Below are experts of layer 10 (counted from 0) of a mixture-of-experts language model. Rows are named router (the router's row for the expert), gate (a neuron's input weights, with its number), up (a neuron's input weights, with its number), down (a neuron's output weights, with its number) and show model dimensions 192-255. Each number is 128 + 24 x the weight over its row's rms, rounded and kept within 0 to 255.
After each expert's rows: "raises" lists some tokens whose logits its average output raises strongly, later layers aside; "mostly gets" lists some tokens that are sent to it at least half of the time. This comes from a sample of Wikipedia text that the model never trained on.

# expert 44
router [128  87  96 158 108 132 151 132 140 128  94 174 126 146 113 134 149 150 126 134 105  91 146 155 130 113  72 137 136  96 100 104 137 161 144 145  87 123 161 155 100 134 100 112 123 132 136 113 107 107 129 116 132 134 122  83  95 140 126 106 112  93  97 126]
gate0 [141 134  78 117 142 167 110 111 116  75 172 109 129 121 141 133 117 105 153 150 143 117  82  91 142 128 150 120 123 131 154 156  87 134 119 140 151  93 141 167  78 146 136 113 131 156 141 115 159 144 107 151 143 127 128 139  98  93 116 117 122 154 169 118]
up0 [ 83 119 142 119 147 158 130 123 133 113 133 144 102 166 122 146  88 122 113 144 138 124 138 155 115 192 103 121 147 119 103 104 152 122 135 127 148 139 100 119 167 153  95 110 119  70 136 152 104 138 135 136 151 145  81 140 149 124 131 126 125 109  87 128]
down0 [108 114 131 119 120 140  84 156 122 169 146 115 144 109 124 123 117 124 149  85 131 112 106 103 176 134 116 102 139 128 118 132 109 145 125 137 164 151 158  90  82 133 105  88 119  94 158  95 145 151  86 131 130 137 178 142 117 147 131 116 159  96 155 120]
raises: "\n", "|", "S", "O", "A", "D"
mostly gets: " tri", "ri", " Pri", " co", "\n", " Born"

# expert 24
router [111 114 164 102 105 153 114  98  70 137 178  83 129 105 156 116 123 160 132 101 151 125 151 118 156 135  47 156 152 137 114 136 147  99 118 110 165 142  92 170 145 129 161 155 106  90 159  86 150 153 150 134 112 132 103 155 142 128 163 116 160  98  89 128]
gate0 [151 139 136 116 143 159 153 167  87 138 101 123 154 148 100 153  92  83 124 139 158 143 193 119 148 134 143 134 100  85 144 162 119 121  97  76 171 108 119 133 154 200 132 119  81 145  97 129 150 129 139 134 116 139 172 138 135  98 113 139 149 132 142 103]
up0 [133 145 154 100  92 100 102 126 133 113 129 132 133 147 108 139  98 124  81 174  72  75 152 113 140 115 121  93 123 127 122 156  79 151 117 129 108 115 134 130 128 106 133 150 130 160 111 147 167 125 150 143 126 113 126 138 141 135 142 141 146 110 129 114]
down0 [152 141 184 113 157 125  97 165 112 133  97 139 123 133 142  86 122 141 103 138 123 168 114 160 132 127 135 150 104 121 147 161 113 132 123 129 139 116 162 145  86 159 119  99 120 125 104 118 148 138 135 158 114  90 157 127 156 103  96 136 128 109 175  88]
raises: "u", "ic", "ies", "y", "om"
mostly gets: " add", " adv", " ad", "d", " ind", " trad"

# expert 25
router [128 132 155 161 109 153  98 114  89 108 132 124 104 121 132 110 120  90 120  86 122 117  89 150 117 145  98  99 131 115  98 123 142 103 100 137 125 147 173 157 164 146 110  90 106 141 113 105 123 130  82 116 113 120 100 141 138 142 101 172 176 139  99 120]
gate0 [119 123 162 156 139 134 158 111 120 122  94  80 136 111 116 112 110 104 121 101 118 124 111  69 131 139 110 152 154 105  95 132 154 111 130 104 146 147 133 145  89 135 102 150 127 177 106 110 153  77 174 132 151 169 146 134 142 173 121  94 125 125 155 113]
up0 [125 125 160 115 137 126 154 127  63  82 133 154 136 112 109 111  88 123  65 101 111 104 164  85 124 107 122 145 132 118 107  84 154 140 178 128 169 148 141 136 117 129  88 148 145 150 129  82 163 135 142 131 136 158 161 133 150 113 129  49 144 160 130 106]
down0 [147 127 157  99 183 157 109 114 136 168 161  88 119 127 122  88 133 139 140  96 158 104 133 129 134 152 157 157 122 121 121 142 137 129 143 103 113 128 106  89 148 137 107 125 132 116 132 140 148 120 152  94  66 130 124 119 140 154 134 104 128  96 125 141]
raises: "==", "===", "As", "A", "In", "The"
mostly gets: "at", " Cat", "\".", " Mat", " mat", ".\""

# expert 35
router [148 122 137 130 138 126 103 171 101 142 115 103 112 115 106 137 113 136  89 167 137 101 156 129 144 133  92  97 134 174 132 133 140 138 148 125 107 129 143 137  99 161 112 166  98 100 135 126 155 140 142 112 148 113 150 110 126 130 134 110 136 149 147 157]
gate0 [113 121 144 159 145 132 155 188 112 132 122  86 171 136 131  78 138 112 125 137 158 108 126 138 176 135  88 151  91 117 118 150  95 111  99 126  80 136 150 150 118 114  98  96 172 120 113 152 161 147 160 210 121 135 125 165 137 110 174 144 101 114 178 148]
up0 [144 130 169 102 105  98 139 132 108 124 118 142 168 118 108 110 129 179 164 127 117 135 111 100 139 101 125 109 155 133 154 155 129 140  93 141  87 124 169 150 143 131 132  90 130  85 127  97 128 151 136 120 181 149 132 102 176 133 169 117 143 127 143  82]
down0 [152 124 173 138 131 195 138 125 113 136  85 129  99 139 103  85 171 108 113 114 130 141 133 153 146 173 139 175 129 139 161 146 147 133 116 100 142 163 133 102 114  85 115  95 122 126 102 150 164 142 110 143 113 133 129 115 163 160  95  72 144 116 120 124]
raises: "k", "ur", "it"
mostly gets: " en", " gu", " U", " ent", " Bu", " \\"

# expert 14
router [ 98 186 107 140 112  93 149 118 163 108 116 148 112 132 138 123 152 199 122 142 120 102 157 142 126 156 121 158 174 136 137 157  96 142 115 147  86 117 104 119 133 149 143 145 102 157 106 110 136 151 107 120 144 118 149 109 119 146 106 142 114 130 109 118]
gate0 [109 141 108 136  93 126 133  87 132 148 137 111  92 143 138 147 125 131 103 153  77  92  83 137 134 155 142 130 113 159  59 122 134 139 142 132 136 121 121  90 102 111  99 153 151  90 142 100 130 127 114 132  91 119 121 156 149 119 102  98 138 153 104  80]
up0 [138 108 138 171 183 134 181 136  85 133 124 132 174 130  96 127 140 129 152  98  97 130 167 146  85 103 134 160 146 124 122 137 179  87  88 133 142 115  99 144  88 110 146 125 136 140 146 110 154  97 102 140 140 142 119 159 144 123 150 123 181 113 108 155]
down0 [144 127 101 109 130 140  98 133 112 114 120 126 160 103 167 136 108 116 137 132 140 123  88 136 133 124  82 159 123 143 109 108 131 152 105 155  75 115 131  81 168 153 173 139 131 159 103 115 109 170 143 128 137 123  93 140 122  97 138  94 146 146 126 145]
raises: "6", "5", "4", "7", "3", "ab"
mostly gets: " UTC", " H", "_{", " C", "^{", " km"

# expert 12
router [159 136 101 135 115  69 102 160 129 108  97 170 102 152 137 150 117 194 124 152  86 117 140 143 173 106 127 133 107  90 103 118 131 119 111 123 148  80  95 117 142 143 110  99 132 148 111 161 135 139  92 119 136 122 122  73 166 114 107 127 149 126 125 144]
gate0 [123 198 119 105 107 117 161 143 104 136 108 130 152 135  91 124 135 139 155 118 146 132 125 113 131 111 113 103 125 137 151 134 156  90 190 108 183 152 116 156 123 177 128 119 142 111 102 101 100 126 119  92 158 127 141 145 164 133 163  81 145 100 139 158]
up0 [105 187 132 120 115 100 157 140  61 115 137  94 143 119 136 169  79 122 143 129 149  99 127  97  98 139 108 106 132 119 117 150 143 123 188 101 181 136 114 144 129 144 156 105 157 120 110 105 155 128 172 103 136 102 136 166 109 139 143  60 151 119 147 112]
down0 [ 95 124  89 150 168 130 141 112 145 162 112 128 120 145 134 119 134 166 147  81 158 125 113 112 124 132 140 121 101 132 131 147  92 170 139 132 111 118  78 137 131 136 115 171 149 127 105 112 163 146 112 159  97 116 128 127 105 133 145 126 132 156 110 149]
raises: "L", "G", "P", "C", "F", "M"
mostly gets: " \"", " '", " [", " “", " (", "の"

# expert 10
router [114 132  88 111 140 138 118 111 139 137 135 141 154 130 152 165 143 142 125 108 135 122 128 118 122 113 140 102 132 100 175  94 131 139 129 101 138 130 117 133 108 169 124 161 111  64 142 145 131 140 145 108 120  85 167 113 130 149 175 171 115 164 109 133]
gate0 [169 123  95 138 163 120 126 118  79 147 154  97 117 172 145 113 110 130 166  89 108 133 122 136 119 123 146 117  91 138 151  91 174 145 125 124 167  95  98 166 133 103 118 120 142 188  92 118  73 106 116 175 174 149 136 134 119 118 142 108 138 112 119 139]
up0 [ 95  93 128 110 102 134 161 146 149 132 135 123 115  96 131 122 132  95  79 165 169 157 107  70 142 137 120 152 157 136 102 175  90 114 140 162  95 165 146  86 158 168 171 117 117  90 138 117 166 113 109 108  97 101 121  77 116 125 101 164 140 145 119 125]
down0 [150 115 136 170 143 127 125 171 145 148  94 119 115 153 115 147 141 114 136 104  97 155 106 145 134 143 130 151 140 104 146 159 129 118 100 177 103 110 119 111 129 110 132 134 107 124 173 150 161  82 181 109 129 110  77 122 104 124 172 123 122 125 147 146]
raises: "9", "8", "7", "6", "5", "3"
mostly gets: "1", "9", "2", "3", "8"

# expert 26
router [132 147 149 152 143 143 117  88 156 139 135 130 129 149 139 132 120 184 132 111 167 123 158 120 159 112 171 128 176 155 135 137 144 138 117 142  99 129 128 145 136  70 130 142 149 150 126  79 131 132 108  56 102 108 157  93 155 142 150 156 118 112 115 126]
gate0 [115 132  96 120 165 118  95 101 143 143 142 144 147 119  82 106  74  75 138  88 103  85 152 123 108 140  88 101 140 167 133 137 127 149 120 116 140 120  99 154 126 104 143 133 125 141 140 161  99  95 103 143 112 195  84 163 122 140 121 100 118 133 177 145]
up0 [129 104 161 137 114 148 151 155 125 147  87 120 125  84 179 133 179 130 122 110 114 162 126 116 130 149 151 166 130 115 151 134 126 134 128 161 124 128 139 106 127 148 145 166 159 136  92 107 130 104 154 106 137 137 143 116 139 107 123 123 156 147 119  91]
down0 [ 95 132 141 103 135 136 172 136 104 171  95 150  88 109 161 122 112 122 108 148 152 137 134 144 176 151 121 144 110 144 152 141 154 201 130 107 169 105  88 138 124 117 124 150 111 131 143 120 103 138 126  76 113 128 155 138 120 151 134 169 108 143 134 167]
raises: "1", "3", "2", "4", "5", "7"
mostly gets: "′", "–", "−", "_", " ft", "^"

# expert 47
router [148 150 126 139 109 139 100  93 118 151 138  89 136  99 127  74 170 154 152  93 112 137 143 114 121 102 158 119 132 199  92 145 162  90 103 159 155  98 113 121 169 121 146 137 143 152 140 120 107 151 140 103 137 164  91 105 155  86 145 125 135 160 156 128]
gate0 [126 149 132 114 166 123 152 136 117 136 100  86 118 134 128 113 143 137 107 130 113 133  73 145  81 144  86  96 127  83 116 112 171 122 125  75 131 105  90 105 134 122 114 124 115 135 120 124 140 154 111 143 167 101 128 102 123 121 136 115 115 117 124 105]
up0 [135 147  82  64 102 134  95 114 123  81 140 111 122 149 142 176 176 125 125 102 154 134 104 124 148 144 103 151 176 122 163 132 100 111 136 142 108 146 166 136  98 101  87 108 119 152 170 169  95  89 120 123 146 127 136 117 119 108 167  79 155 102  91 148]
down0 [111  80 129 130 148 119 166 114 103 123 143 121 138 147 144  99 138 129  98 168 112 145 104 137 137  80 112 162  98 129 161 127 108 163 139 128 166 122 121 112 130 144 131 135  91 133 105 140 104 139  85 144 141  84 132 154 124 112 114 149  90 132 121 113]
raises: "end", "ent", "akes", "est", "al", "ill"
mostly gets: " t", " comm", " att", " cont", " dep", " ex"

# expert 41
router [118 140 125 128 123 120 117 114  88 102 113  88 104 146 153 145 132  86 118 141 138 106 105 141 122 150  87 114 140 116 145 111 139 142 133 107 135 106  73 117 116 114 114 164  94 121 130  92 107 165 112  88  93 116 109  90  70 113 126 120 135 116  73 149]
gate0 [ 95 153  88 120 120  90 106 110 118 102 155 132 134 161 123 140  92 118 156  97 110 128 132 149 108 160  80 135 122 119 140 112 158 133 142 109 135 122 146 165 107 136  93 122 140 174  90 124 159 125 172 120 104 150 141 164 126 129 110 162 142  95 132 167]
up0 [135  99  97 169 109 149 160 116 138 106  90  93 116 131 136 107 128 156 121 138 162 128 131  85 116 165 152 111 104 152 122 146 159 112 157 161 156 122 157 103 126 118 141 101 116 115  74 145  88 127 107  74 118 147 125 167 151 140  89 113 138 148 145 208]
down0 [128 138 120 112 145 122  81 156 147 100 155 130 110 126 103 182  89 140 151 162  81  98 130 107 103 108 114 173 154 175 130 105 141 128  97 126 125 118 137 126 115 127 123 146 152 134 111 170  78 140  81  97 104  89 126 110 150 140 133 126 127 139 137 125]
raises: "at", "us", "ou", "in"
mostly gets: "ording", "im", "leg", " hon", " col", " prim"

# expert 37
router [114 171  96 118 145 104  84 124 122 154 110 150 129 133 119 134 161 175 152 135 115 144 149 111 133 103  63 116 136  89 137 110 135 146 132 117 154 130 106 159 129 115 100 155 140  78 117 117 139 130 125 111 115 142 137  94 120 159 138  92  23  82 140 141]
gate0 [ 89 125 116 129 131 125 141 141 140 132 125 155 117 139 105 151 110 120 145 164  88 105 160 147 100 121 106 148 109 156 120 122 117  91 156  49 129 114 111 134 128 100 148 144 124 153 136 182 118 133 164 146 164 140 167 164 104 123 149 139 132 100 137  92]
up0 [191 105  87 158 159 154 130 125 129 116 163 132 120 130 135 116 135  92 106 132 130 131 128 123 131 143 116 127 110  90 133 118 126 127 114 127 120 120 149 156  93 134 134  92 110  91 158  83 123 112 152 146 121 140 114 118 117 152 127  95 150  74 144 158]
down0 [116 128 125  98 158  86 136 154 107 128 102 126 122 101  91 178 152  92 136  63 118  98 145 126  93 142 130 106 114  96 142 124 169 151 103 163 159 118 150 151 118 119 138 128 151 107 144 146 133 139 124 135 100 143 119  91 143 182  54 157 104 136 113 118]
raises: "ou", "ack", "av", "as", "ill", "ass"
mostly gets: "r", " Br", " tr", " Pr", " Tr", " str"